Weights of a small mixture-of-experts language model, trained from scratch on English Wikipedia: 14 layers.
Below are experts of layer 8 (counted from 0) of a mixture-of-experts language model. Rows are named router (the router's row for the expert), gate (a neuron's input weights, with its number), up (a neuron's input weights, with its number) and show model dimensions 288-335. Each number is 50 + 10 x the weight over its row's rms, rounded and kept within 0 to 99.
Before each expert's rows: "mostly gets" lists some tokens that are sent to it at least half of the time. This comes from a sample of Wikipedia text that the model never trained on.

# expert 6
mostly gets: " by", " up", " out", " back", " off", " down"
router:24 41 56 38 63 38 33 46 32 34 70 50 43 41 60 39 52 39 49 44 63 47 50 71 50 40 36 45 59 54 61 70 42 47 52 72 37 54 46 45 51 69 48 34 37 45 48 47
gate0:68 52 57 62 61 50 47 47 61 53 55 53 49 39 64 51 62 70 57 51 39 55 57 40 55 51 63 37 48 52 43 54 46 51 35 39 46 34 65 56 50 36 42 42 53 48 61 54
up0:33 49 44 53 56 71 54 59 39 49 44 48 43 52 55 57 57 63 52 40 60 55 38 35 51 74 49 51 53 50 44 43 59 46 65 33 36 54 60 55 39 54 39 40 48 44 54 50
gate1:46 51 55 48 43 58 59 43 40 42 50 40 57 51 51 79 59 43 49 46 52 62 50 34 48 46 42 57 45 50 33 49 47 48 44 49 60 69 42 49 51 45 47 44 51 54 49 45
up1:41 52 58 44 49 50 70 48 49 41 57 41 56 42 46 44 57 65 48 45 48 59 54 36 51 49 50 67 54 41 47 41 32 47 51 47 59 68 52 46 41 74 56 60 60 44 50 56

# expert 27
mostly gets: " T", " P", " c", " D", " L", " B"
router:65 49 49 55 64 69 38 59 40 42 74 37 49 38 45 46 33 49 34 40 44 49 39 47 50 56 66 45 37 33 53 59 72 49 50 67 63 58 48 44 73 47 59 55 39 35 60 72
gate0:36 46 68 50 71 36 48 43 33 53 62 53 63 58 49 53 50 44 61 51 64 55 51 64 55 46 59 54 37 52 56 36 44 58 65 43 60 45 47 64 31 44 59 55 68 45 64 55
up0:60 54 60 48 58 40 46 43 26 58 48 41 51 53 58 60 53 61 42 53 70 54 46 59 30 52 56 68 43 40 57 34 63 56 52 56 52 54 38 61 62 37 58 47 68 49 64 42
gate1:53 48 51 59 53 54 70 59 33 35 46 54 35 47 58 32 51 54 42 32 59 41 48 53 61 64 47 48 41 54 46 65 53 47 39 44 57 66 59 79 38 45 35 62 45 40 60 43
up1:33 37 41 61 52 52 48 38 53 42 56 52 52 54 41 55 48 51 57 63 65 59 51 50 48 62 49 46 59 74 49 50 54 39 48 44 53 38 58 61 42 55 43 56 62 61 55 51

# expert 7
mostly gets: "---|---|---|---|", " million", "|---|---|", "|---|", " km", "|---|---|---|"
router:64 51 37 44 45 47 69 45 49 53 41 42 59 53 34 54 35 50 55 39 48 34 64 56 55 37 56 47 55 32 54 30 30 41 63 45 52 41 36 23 45 49 33 49 50 48 53 64
gate0:64 60 45 59 56 40 49 30 60 34 58 58 42 46 53 48 56 69 31 49 41 49 45 56 30 46 54 51 60 55 56 60 34 44 58 36 53 55 42 44 58 41 44 70 36 53 49 36
up0:65 31 47 43 51 38 49 53 43 43 38 39 27 28 48 40 30 49 49 47 58 49 70 34 59 59 43 36 51 59 53 29 51 39 54 30 60 50 50 51 47 68 60 56 57 41 41 40
gate1:50 39 41 52 50 38 23 50 48 43 43 68 36 58 46 47 45 54 49 41 58 41 62 48 47 61 50 62 29 55 52 57 47 37 55 53 49 49 41 58 63 52 34 47 59 43 60 48
up1:47 32 38 38 50 57 51 50 54 52 36 63 63 53 42 51 57 67 52 48 71 62 40 59 61 56 61 62 58 44 32 40 41 40 58 71 46 66 55 48 31 63 44 54 49 50 48 52

# expert 0
mostly gets: " one", " two", " most", " more", " three", " four"
router:49 46 31 33 45 34 67 51 53 66 45 64 54 53 55 52 45 47 48 38 58 38 33 44 52 81 38 26 39 48 52 52 52 48 47 54 42 47 46 41 47 54 40 43 46 37 48 52
gate0:46 37 52 58 52 47 53 47 43 53 22 54 44 47 39 51 58 68 33 61 65 46 43 48 64 60 67 50 39 32 46 45 55 42 57 52 68 52 51 54 58 49 49 46 58 59 50 55
up0:58 42 40 50 49 62 47 48 51 71 52 47 37 45 43 43 45 65 42 69 33 55 56 42 58 64 61 52 34 47 41 29 55 31 50 62 49 49 46 38 58 32 68 32 35 48 42 58
gate1:44 59 75 42 50 37 38 40 56 50 40 48 50 41 68 45 37 39 49 55 64 61 72 60 49 54 46 43 44 55 75 45 47 40 50 37 44 36 69 45 33 34 44 47 41 62 42 48
up1:38 52 49 54 27 42 45 46 51 58 35 60 41 61 52 40 30 56 53 46 53 55 57 51 42 41 60 26 45 52 60 47 49 44 45 53 45 44 54 36 56 35 48 20 30 45 53 49

# expert 1
mostly gets: " he", " her", " his", " they", " she", " His"
router:58 52 74 32 36 42 52 65 70 47 56 39 34 38 49 39 55 44 56 40 55 44 48 27 46 60 58 57 50 45 28 57 56 52 57 46 52 68 57 47 40 70 49 57 49 61 32 45
gate0:60 57 63 47 64 54 54 45 50 66 41 47 42 44 61 41 54 52 43 52 28 61 47 44 41 47 48 48 55 71 65 60 31 72 58 32 72 51 53 51 56 64 69 74 49 43 52 48
up0:54 49 63 50 44 54 50 49 53 69 46 41 47 59 46 31 51 46 57 60 63 49 52 54 64 58 34 45 67 44 61 45 47 66 53 39 30 56 53 35 40 50 60 65 43 41 51 49
gate1:43 65 46 38 42 58 36 49 50 49 47 59 30 63 39 43 32 47 52 60 67 67 50 69 57 52 39 44 55 70 60 34 68 51 64 38 43 47 36 44 44 50 51 47 48 66 47 36
up1:46 52 59 45 50 64 50 52 44 55 41 72 43 40 53 40 40 46 65 61 52 47 48 49 52 52 39 74 59 36 44 51 56 60 46 50 63 59 33 76 62 42 60 54 60 66 49 33

# expert 25
mostly gets: " Tom", " Jim", " Lee", " Sun", " Me", " Rock"
router:64 48 60 59 55 40 45 37 40 47 40 62 40 56 53 63 55 64 51 50 50 60 63 36 24 38 34 61 49 33 61 50 50 50 42 38 55 54 40 61 56 36 53 52 43 62 56 32
gate0:50 55 46 40 61 37 51 47 44 41 54 54 41 57 45 47 46 67 38 63 40 29 49 48 37 39 42 77 50 65 53 52 55 66 72 42 59 46 57 60 62 69 50 33 35 44 57 62
up0:49 81 54 41 49 35 47 41 63 37 62 53 45 48 67 48 57 55 42 58 54 34 41 44 24 42 59 54 45 51 43 57 33 52 59 56 49 64 42 55 46 35 43 51 56 48 49 53
gate1:61 53 49 47 67 46 46 43 53 42 42 45 49 64 49 36 53 51 46 28 48 48 75 38 43 46 70 53 44 75 69 63 64 44 45 56 59 46 60 53 72 22 38 41 63 61 67 47
up1:59 60 34 61 51 50 57 62 64 44 43 60 63 42 44 65 41 40 48 54 45 53 47 37 60 43 48 39 33 37 46 51 34 44 53 55 53 51 59 32 55 49 48 68 33 34 62 53

# expert 5
mostly gets: " before", " him", " 2015", " 2012", " 2018", " himself"
router:34 53 44 53 57 34 49 51 60 39 44 46 49 39 55 42 56 42 52 46 45 86 68 44 48 42 54 47 50 43 50 41 53 45 58 58 64 29 63 40 43 48 61 57 55 34 49 61
gate0:59 52 55 54 54 44 49 57 39 52 68 57 41 53 56 53 44 44 46 41 65 71 44 68 54 58 33 33 47 62 48 47 39 35 45 50 38 48 55 52 44 19 41 51 70 43 41 46
up0:47 26 47 39 34 40 59 62 36 40 51 43 67 54 44 56 39 43 44 54 45 79 40 44 40 56 53 27 35 55 51 57 51 50 64 51 47 48 49 55 47 58 57 76 50 49 35 44
gate1:55 61 38 40 46 54 53 70 63 43 61 53 61 62 60 48 56 56 41 28 64 62 62 44 64 61 49 44 46 41 52 49 63 50 64 39 47 49 30 64 46 58 57 66 63 77 57 57
up1:46 54 54 52 53 36 50 56 53 52 41 53 50 32 49 44 40 60 56 57 39 69 49 43 47 57 54 39 52 42 50 39 76 77 54 44 52 34 44 43 71 47 68 36 44 51 60 61

# expert 24
mostly gets: " Joseph", " Henry", "ä", "ă", "ji", " Hans"
router:54 29 54 50 52 52 31 50 59 33 61 57 55 64 43 71 47 61 37 59 48 68 61 41 41 39 49 55 62 47 57 48 51 43 40 39 44 50 48 55 62 45 60 59 51 58 60 34
gate0:47 45 55 43 38 49 65 39 58 55 25 42 49 48 64 48 49 45 44 42 49 61 45 39 44 67 40 51 44 45 45 60 45 32 41 39 52 75 45 43 53 39 32 44 55 43 39 52
up0:57 53 60 64 46 57 50 48 38 37 47 58 38 37 60 54 40 50 31 59 58 58 51 42 63 42 42 51 48 24 50 44 67 53 54 48 71 56 45 41 44 48 61 37 39 69 44 53
gate1:57 48 53 47 45 60 46 44 41 63 58 45 38 49 60 53 53 39 58 51 55 40 55 53 48 56 50 36 47 65 56 62 40 61 49 59 43 48 50 52 39 46 60 53 54 39 59 46
up1:56 51 66 43 44 61 36 42 54 61 53 35 64 43 64 48 51 41 56 56 52 49 44 57 58 46 59 53 27 52 41 45 57 55 56 53 66 50 45 56 64 60 52 51 57 43 39 44

# expert 23
mostly gets: " 0", ":", "):", " 0;", " 6–3", " 41"
router:46 32 49 56 44 44 74 49 41 32 57 41 46 51 41 49 47 35 58 36 36 53 53 57 54 58 56 58 62 50 44 51 61 52 50 56 47 43 58 48 72 54 48 42 53 59 38 59
gate0:32 43 46 48 50 43 55 55 40 65 45 55 48 60 56 51 54 49 46 55 28 58 60 66 60 43 46 55 59 41 49 61 36 42 59 47 44 51 36 44 60 65 65 42 47 39 46 37
up0:55 42 47 39 47 60 53 41 62 39 46 46 50 57 53 57 53 59 61 37 41 61 56 59 27 51 62 53 60 58 43 57 37 36 38 51 51 63 49 41 64 59 32 60 46 49 47 35
gate1:46 51 37 66 46 48 60 58 51 49 61 42 54 43 58 64 40 47 48 31 33 43 49 47 49 49 45 61 47 55 65 22 53 40 35 66 48 33 39 47 52 45 61 47 62 32 40 48
up1:37 56 53 51 47 44 60 49 56 63 35 48 39 55 24 46 61 47 21 39 52 48 62 48 57 60 38 52 81 77 38 33 41 37 46 58 31 48 51 56 64 40 45 45 46 41 59 44

# expert 9
mostly gets: "N", "W", "J", " m", "G", "V"
router:53 70 42 67 61 66 55 64 58 64 42 72 64 60 29 48 37 61 41 47 65 63 47 50 52 55 52 50 58 62 57 56 46 59 49 59 71 49 54 44 62 35 52 37 46 37 39 45
gate0:56 52 70 52 36 55 61 57 35 47 34 32 38 49 58 44 51 32 66 34 45 57 30 61 44 37 42 51 40 76 40 48 57 54 49 61 31 57 64 57 58 44 58 46 44 54 38 46
up0:62 64 38 65 50 43 52 58 58 46 76 65 47 47 63 52 52 48 58 60 64 53 60 47 43 38 39 51 55 41 56 58 52 59 41 28 56 39 55 57 53 47 59 34 52 63 48 39
gate1:45 44 42 55 45 45 46 58 49 43 61 37 40 33 53 44 41 43 39 48 43 50 52 40 49 50 43 55 62 47 76 18 32 44 48 52 62 50 47 61 48 59 49 64 54 45 57 54
up1:32 40 52 46 50 33 54 57 44 53 46 61 42 70 68 62 34 53 68 69 53 53 39 54 49 56 68 39 48 46 49 48 37 46 57 42 40 60 52 48 59 52 29 56 54 43 53 41

# expert 26
mostly gets: " was", " had", " been", " is", " has", " have"
router:58 56 60 39 61 41 63 39 54 28 48 52 44 49 53 51 44 48 35 50 41 38 45 58 61 40 51 58 57 37 47 43 58 57 47 51 42 73 26 41 47 43 64 41 45 42 43 47
gate0:47 49 58 55 46 59 36 59 41 58 52 32 50 56 41 57 42 40 54 35 53 43 35 41 62 33 65 46 54 56 42 49 50 28 69 45 39 54 70 53 40 50 47 50 49 39 46 23
up0:58 65 54 54 37 49 54 50 52 73 42 36 68 36 60 35 53 53 60 46 24 42 52 49 51 48 50 62 40 48 58 61 60 40 75 51 42 52 56 66 52 63 39 69 53 65 45 41
gate1:48 44 51 33 56 58 71 43 45 65 56 48 46 41 42 43 43 29 66 48 48 46 66 41 43 58 54 59 73 53 67 47 64 57 37 40 57 36 36 54 42 35 64 68 43 59 61 50
up1:45 43 60 66 59 42 58 64 52 68 47 50 38 45 51 55 39 57 48 43 66 62 64 50 68 47 44 47 40 50 41 50 53 47 56 57 39 55 37 59 44 47 45 53 36 43 42 43

# expert 17
mostly gets: "\n", "==", "===", " ==", " ===", "===="
router:56 43 42 45 52 66 59 50 40 46 32 44 59 50 59 67 55 62 47 51 52 52 54 52 58 42 51 44 55 43 56 34 31 59 56 37 61 55 47 66 45 56 37 44 29 49 71 54
gate0:65 58 53 48 48 61 42 33 61 56 61 70 46 58 65 68 42 50 48 68 67 48 49 47 62 56 53 41 26 50 39 44 59 40 50 44 56 38 51 49 59 58 67 47 51 50 41 57
up0:48 57 46 45 36 32 46 43 66 56 50 47 55 42 44 32 53 37 61 49 28 59 58 44 49 67 46 36 38 48 52 52 59 25 39 32 57 35 58 53 48 35 35 49 58 34 67 45
gate1:42 69 41 44 57 60 46 56 43 83 44 46 59 52 56 50 29 62 50 54 48 29 63 58 43 48 53 51 46 56 34 54 61 51 40 47 35 55 63 52 50 56 62 51 40 46 39 55
up1:59 53 49 54 53 43 47 38 48 47 52 40 58 37 50 38 79 44 42 35 65 39 47 58 39 36 13 54 46 48 60 43 30 44 44 69 56 55 44 57 61 52 46 48 46 30 67 49

# expert 19
mostly gets: " Racing", " School", " Albums", " Stadium", " Railway", " Award"
router:35 31 56 51 20 55 60 59 62 47 37 31 57 58 42 51 59 49 54 49 51 53 58 53 42 47 47 49 55 58 62 56 53 56 51 32 59 42 43 45 55 72 46 48 47 50 51 36
gate0:45 45 62 56 52 42 51 40 65 55 38 54 52 56 64 42 42 51 42 40 70 79 54 40 53 59 25 29 49 54 46 59 36 52 51 49 44 56 43 56 50 49 63 46 44 67 51 57
up0:53 48 52 42 43 47 61 45 39 63 52 49 57 47 62 59 40 44 66 65 59 53 51 54 34 40 70 60 65 37 60 39 56 33 42 53 46 39 47 50 53 41 45 45 53 49 53 51
gate1:38 19 60 54 53 52 61 44 47 51 44 52 56 53 54 35 29 57 46 55 41 39 53 53 61 58 67 41 44 43 60 53 35 38 58 50 51 58 40 55 53 62 57 57 50 43 62 52
up1:46 45 57 61 52 29 52 48 53 24 43 52 52 58 48 40 43 48 54 69 47 63 69 46 64 50 45 47 53 41 60 50 48 56 55 31 43 40 44 33 55 60 67 75 30 60 56 60

# expert 2
mostly gets: "ić", "berg", "mann", "eus", "ville", "ola"
router:29 54 49 37 34 60 28 49 45 41 53 51 40 46 35 69 63 42 64 45 51 57 47 68 39 55 51 37 58 68 49 40 53 41 37 37 38 37 60 47 61 60 40 61 59 68 45 21
gate0:42 41 33 51 45 65 49 74 63 33 35 56 49 50 59 58 60 44 65 63 60 54 44 37 51 52 47 60 63 44 33 33 55 52 62 43 45 61 52 66 47 65 59 55 45 45 54 48
up0:62 55 57 50 57 56 56 57 62 39 46 39 41 35 32 47 50 50 58 53 58 49 48 53 56 37 39 49 63 43 39 65 61 45 52 52 50 65 50 43 71 60 40 34 39 50 63 25
gate1:47 45 41 34 38 54 67 55 53 50 32 56 40 38 68 57 42 64 68 39 53 56 35 52 43 50 38 51 40 56 45 49 76 33 43 50 63 44 53 42 68 47 43 52 42 47 44 53
up1:59 29 57 52 51 53 51 39 52 47 55 45 52 34 45 47 51 46 25 44 60 41 54 49 43 54 65 43 54 55 55 56 67 38 35 43 58 48 41 46 53 63 45 60 56 60 45 49

# expert 16
mostly gets: "'", " con", " war", " sub", " Pro", " per"
router:56 71 43 64 35 57 55 49 38 54 49 53 60 54 57 47 55 66 43 40 46 57 58 34 49 43 45 55 41 58 59 53 53 63 64 68 31 52 51 59 36 45 45 60 50 41 53 48
gate0:50 45 53 60 33 45 37 42 33 53 39 48 51 43 46 51 78 48 55 29 50 38 34 37 53 49 38 53 43 50 52 30 36 37 46 60 54 40 48 47 58 49 45 48 78 41 28 53
up0:48 45 50 31 41 48 62 48 54 59 51 43 44 43 58 53 45 53 53 32 69 59 68 48 43 42 52 51 74 31 46 42 60 49 38 48 49 68 47 30 53 61 48 57 47 46 45 52
gate1:39 47 52 41 34 50 31 46 49 31 54 49 51 30 48 56 57 56 55 34 48 44 57 45 31 47 60 45 63 66 41 58 39 36 59 50 40 44 44 63 57 52 50 50 34 55 55 40
up1:32 50 46 52 54 68 46 53 25 52 62 50 54 43 41 41 51 49 41 54 40 45 47 54 58 58 47 32 65 60 44 44 58 47 42 46 52 30 32 53 42 41 49 44 48 65 37 53

# expert 8
mostly gets: " the", " a", "The", " an", " The", " its"
router:52 52 60 33 50 45 52 43 46 68 34 54 56 61 46 49 68 60 65 51 50 61 36 42 44 44 42 42 43 58 54 50 47 44 46 62 67 42 47 37 40 39 44 62 56 59 36 28
gate0:30 64 43 61 46 64 56 62 59 53 35 67 50 50 53 47 60 39 50 52 51 54 44 40 55 47 49 55 49 66 44 67 57 55 71 30 40 49 39 65 48 49 62 46 56 40 48 45
up0:57 55 51 59 54 31 45 63 60 40 54 49 55 33 57 50 29 44 42 46 45 51 62 57 25 53 55 47 80 45 45 47 54 54 50 60 60 41 48 45 54 48 44 56 58 38 62 39
gate1:27 38 54 43 49 56 55 31 35 48 58 32 44 44 52 45 56 71 44 37 46 67 49 36 56 32 58 51 40 43 48 59 59 49 56 57 62 67 71 57 58 42 50 57 60 43 48 71
up1:51 47 42 52 56 45 35 46 40 22 53 56 50 55 60 58 63 49 45 61 44 26 62 43 51 60 48 42 46 50 56 63 66 44 60 54 64 54 46 45 55 38 62 62 54 24 61 35

# expert 18
mostly gets: "-", " re", "–", " called", "In", " post"
router:58 52 45 48 48 59 52 42 52 43 59 46 29 55 53 18 29 55 39 52 32 41 53 44 55 39 40 56 50 49 52 38 41 65 39 49 36 46 72 67 27 69 61 42 49 66 44 56
gate0:45 54 54 41 51 55 44 50 47 34 72 37 43 18 59 56 53 34 64 52 53 51 41 53 45 63 40 49 55 64 42 64 46 36 57 28 53 59 60 36 35 43 61 59 40 65 59 45
up0:63 41 65 58 55 56 55 65 53 52 13 63 38 43 43 50 50 61 43 54 51 52 60 29 60 38 58 47 23 46 47 36 62 43 62 43 46 55 43 42 63 64 57 41 48 35 43 45
gate1:51 71 57 48 61 32 48 29 48 43 35 59 51 63 68 47 48 56 57 33 64 44 41 52 54 48 40 47 55 47 45 63 55 65 47 49 60 40 52 56 56 53 56 50 54 44 53 61
up1:45 57 53 58 51 37 51 40 49 58 46 56 47 45 44 51 50 53 48 66 41 44 50 54 35 34 53 53 70 36 27 46 45 44 45 53 46 67 59 50 50 60 59 47 52 50 46 55

# expert 28
mostly gets: " in", " during", " at", "=", " near", " located"
router:45 53 74 34 56 52 36 46 67 45 46 44 51 67 64 53 62 37 54 58 59 59 48 56 61 55 58 45 49 59 51 59 61 55 46 56 43 45 50 49 57 52 56 42 44 53 50 36
gate0:37 63 40 36 42 30 46 48 42 46 42 58 58 32 53 58 48 41 52 36 44 52 57 49 49 46 38 48 66 48 54 29 60 57 49 42 54 60 41 55 55 47 40 69 63 65 42 63
up0:43 67 56 37 52 41 52 54 49 71 43 56 49 35 56 45 41 38 42 36 46 53 55 56 51 66 58 50 33 40 63 48 41 47 57 61 39 40 56 40 60 52 35 59 55 29 48 57
gate1:41 61 53 37 45 50 45 57 48 44 47 44 71 56 42 46 61 62 52 52 54 32 37 34 41 62 60 35 47 32 45 45 55 59 41 47 43 50 34 28 71 44 54 44 61 66 47 38
up1:39 47 54 47 44 60 48 65 60 54 45 56 62 47 50 54 56 47 38 50 31 41 69 56 44 29 59 35 59 53 55 56 39 57 37 30 41 63 41 57 44 50 37 53 50 58 43 57

# expert 12
mostly gets: " ", "      ", " appointed", " created", " Coordinates", " elected"
router:59 61 39 55 47 55 45 59 52 64 52 56 44 52 55 47 50 53 53 30 58 38 43 53 61 37 59 55 58 67 57 43 50 50 49 42 47 48 32 45 38 57 64 61 60 47 62 56
gate0:30 40 54 53 27 64 57 37 58 62 47 42 57 36 67 47 53 48 47 45 68 51 64 51 44 41 28 58 45 45 39 30 56 56 41 58 69 47 47 66 57 55 46 68 55 62 46 56
up0:54 59 59 43 57 52 41 36 26 35 49 58 41 54 65 58 57 45 49 46 50 36 49 40 52 59 59 46 53 34 55 54 35 43 59 30 44 40 62 50 34 40 63 50 46 58 51 60
gate1:49 31 27 48 54 46 48 42 43 38 53 65 52 36 24 46 59 51 50 47 47 61 43 40 51 53 51 51 59 24 57 39 52 51 53 44 59 34 54 48 49 52 46 44 71 42 51 53
up1:27 56 44 57 36 45 46 48 38 53 66 70 50 68 52 57 57 52 63 60 30 60 65 64 70 58 48 66 60 73 51 60 40 58 52 42 52 50 42 39 43 30 51 34 37 37 52 33

# expert 4
mostly gets: ".", ").", "\".", ".\"", "...", " 3."
router:50 51 39 52 45 38 48 30 40 64 61 41 51 48 53 69 43 64 49 62 58 37 36 61 63 46 57 57 38 54 43 60 58 54 37 45 53 52 58 47 43 46 67 30 47 49 39 54
gate0:46 57 47 58 35 46 58 53 46 43 54 53 41 67 71 37 69 40 67 51 73 39 53 59 52 34 39 63 65 61 53 33 60 46 50 53 54 44 50 42 68 45 52 41 42 60 54 48
up0:42 51 64 46 64 59 58 50 56 49 48 54 42 60 69 58 54 46 62 60 72 46 50 46 53 52 52 59 57 38 46 61 63 53 52 63 46 62 51 52 71 44 66 51 76 47 68 50
gate1:48 56 74 47 43 54 63 45 65 52 59 55 59 52 59 43 43 68 44 42 48 61 60 53 31 34 61 68 53 56 44 57 43 60 48 46 59 41 50 44 32 45 60 58 49 54 48 48
up1:40 67 67 35 43 48 48 50 58 49 47 68 59 66 55 59 36 64 55 28 52 56 52 38 56 41 50 65 47 43 67 38 51 38 47 54 47 59 55 59 34 52 53 53 51 60 34 38

# expert 15
mostly gets: " |", " ===", " able", " Since"
router:48 46 65 50 63 54 66 50 27 60 57 50 42 31 71 62 49 50 51 54 54 54 39 36 47 53 52 61 47 60 46 35 31 58 59 58 52 57 33 51 46 40 67 42 62 53 43 54
gate0:44 67 48 61 49 33 53 57 51 44 52 42 47 63 31 35 54 50 48 43 52 36 46 32 67 47 38 43 52 56 61 46 75 36 49 48 42 40 53 45 62 60 41 57 44 54 49 36
up0:52 54 46 55 43 48 51 59 58 61 42 47 63 52 56 53 52 30 30 50 58 47 53 63 54 65 64 38 37 74 51 68 50 38 21 27 49 69 42 53 57 54 47 56 57 48 65 37
gate1:51 37 45 38 37 53 43 46 62 62 51 40 41 51 42 53 60 46 60 40 64 61 47 55 52 32 47 70 49 60 51 43 53 44 50 45 39 48 53 40 50 48 39 60 60 52 42 43
up1:53 45 56 61 54 51 49 43 59 45 60 37 47 47 67 54 48 32 34 50 63 62 56 36 47 50 58 51 59 37 54 47 39 36 50 44 39 57 48 43 51 72 61 52 59 46 32 50

# expert 21
mostly gets: " October", " November", " London", " York", " September", " March"
router:62 58 44 53 40 48 54 64 50 37 57 46 65 51 41 40 54 37 56 53 44 41 57 47 58 62 77 35 45 59 59 47 48 57 40 56 48 48 49 41 66 45 33 53 45 51 49 37
gate0:57 59 30 28 60 70 59 44 51 38 52 40 52 56 48 49 55 46 35 39 38 44 64 43 56 65 55 40 39 54 65 52 36 58 35 49 41 76 52 49 49 58 61 45 50 48 50 49
up0:65 60 39 53 35 45 52 35 53 44 44 56 48 58 69 65 35 47 57 34 33 67 53 43 44 45 58 37 39 47 46 60 51 49 47 44 56 61 58 40 32 60 47 48 48 48 50 38
gate1:46 48 40 53 66 53 53 58 54 46 62 59 50 49 61 37 42 51 48 57 61 56 44 48 50 55 50 56 61 71 50 50 42 64 45 58 36 55 64 42 51 39 59 64 46 54 48 66
up1:45 55 59 48 58 29 45 50 45 41 35 47 39 39 52 56 43 48 54 55 40 51 56 54 50 55 36 53 41 50 53 49 42 63 50 58 41 57 33 54 32 34 58 62 46 66 62 53

# expert 3
mostly gets: "ation", " information", " development", " political", " design", " social"
router:40 39 31 54 31 53 52 42 42 50 38 48 58 59 63 54 60 63 66 55 69 50 61 58 54 53 43 52 57 56 37 47 49 46 55 44 53 47 55 58 37 50 42 64 47 57 57 53
gate0:35 47 33 56 50 46 53 45 56 61 32 73 28 46 42 52 54 53 57 58 34 52 40 37 52 46 49 30 46 46 68 54 46 51 57 50 62 67 56 32 64 46 43 42 50 25 27 53
up0:38 62 47 49 52 52 58 56 63 56 43 35 30 31 56 61 34 56 45 69 50 36 42 56 36 58 52 68 60 72 56 50 28 39 54 55 58 58 43 41 62 52 50 56 59 47 46 51
gate1:37 51 34 33 61 64 56 37 40 53 37 54 36 41 47 48 65 40 61 35 34 47 51 51 66 42 43 49 42 48 48 37 44 45 53 55 33 53 63 32 56 54 62 33 58 50 53 42
up1:52 45 56 42 84 50 68 45 38 65 62 48 39 46 49 45 37 26 55 67 44 63 61 51 55 43 48 54 48 38 51 53 48 57 49 48 45 37 41 55 64 52 49 49 42 59 52 42

# expert 10
mostly gets: " of", " Royal", " British", " European", " Great", " Of"
router:53 52 57 44 57 49 39 32 59 49 34 39 55 55 49 38 62 49 54 63 49 45 23 55 56 38 42 49 32 54 47 64 70 61 55 49 58 51 46 41 43 63 60 51 46 42 75 41
gate0:34 45 43 34 62 50 43 39 76 48 58 49 41 54 53 69 66 52 56 37 57 43 42 37 47 62 63 42 48 52 40 54 56 53 58 66 47 55 51 50 45 52 51 45 41 44 62 77
up0:46 36 55 43 43 37 51 43 45 53 45 36 42 63 65 55 44 67 56 46 53 48 52 50 35 27 49 53 39 63 45 46 64 49 67 52 44 48 36 47 35 65 42 41 41 47 63 59
gate1:50 52 50 45 47 58 55 47 55 62 50 53 47 48 51 52 71 45 59 44 24 54 35 55 43 39 49 54 52 47 54 51 53 63 39 47 48 42 60 51 45 59 65 35 56 54 41 63
up1:58 39 49 69 44 42 43 62 41 65 62 43 46 58 53 50 55 43 45 54 63 63 54 50 44 40 33 56 38 44 42 38 33 54 39 54 39 53 32 56 56 54 59 37 66 47 51 52

# expert 22
mostly gets: " that", " which", " this", " who", " where", " when"
router:48 59 29 59 74 38 49 55 45 57 59 62 44 58 63 50 52 36 63 66 57 50 52 36 57 55 28 63 47 35 37 44 45 45 38 32 30 67 49 62 47 57 30 50 42 43 48 40
gate0:49 39 33 53 52 52 49 66 48 41 60 65 34 56 58 45 46 41 51 50 60 44 42 46 46 65 51 44 44 49 54 57 43 53 29 66 56 38 39 44 41 39 61 63 62 39 47 64
up0:44 49 65 58 52 47 58 55 38 47 51 54 47 46 47 50 55 54 58 73 39 48 61 34 47 59 44 60 52 42 47 53 25 35 39 47 56 45 58 37 55 51 47 52 56 48 33 42
gate1:54 61 55 72 63 68 28 47 68 48 43 43 59 52 35 43 72 57 69 48 36 63 42 44 46 63 53 51 35 60 59 50 67 55 58 46 50 41 51 58 41 34 64 32 60 42 44 31
up1:38 57 44 55 46 52 55 54 47 39 54 45 57 45 44 50 72 34 31 34 33 51 48 52 24 49 46 44 34 49 42 57 46 45 52 44 57 38 49 55 49 56 48 41 52 49 42 43

# expert 13
mostly gets: " (", " \"", "/", "(", " $", " '"
router:48 54 39 70 44 43 60 52 49 38 50 33 50 57 57 36 42 63 42 74 59 40 51 51 56 52 34 64 58 39 50 50 50 49 71 53 45 38 46 56 71 69 68 54 53 47 44 67
gate0:45 49 52 59 46 46 55 70 53 52 34 60 70 65 47 50 63 62 39 47 50 34 38 58 41 47 49 42 56 48 53 50 41 39 39 48 67 42 54 51 63 54 43 41 43 48 42 43
up0:47 51 61 48 50 29 62 66 58 47 31 51 45 53 33 51 43 50 44 57 45 57 52 43 61 49 37 49 60 41 64 45 52 42 44 67 58 36 52 57 73 46 45 31 47 44 44 46
gate1:53 37 59 36 66 61 55 46 51 33 58 55 46 62 39 25 44 45 46 53 42 52 48 52 62 49 43 54 61 59 37 71 57 48 29 49 68 54 42 45 37 23 59 53 39 54 46 53
up1:47 49 59 49 43 51 24 45 44 69 47 46 49 47 44 32 43 58 59 44 55 57 58 37 20 34 55 60 45 38 54 51 50 43 64 38 50 53 60 62 50 41 64 49 43 53 54 52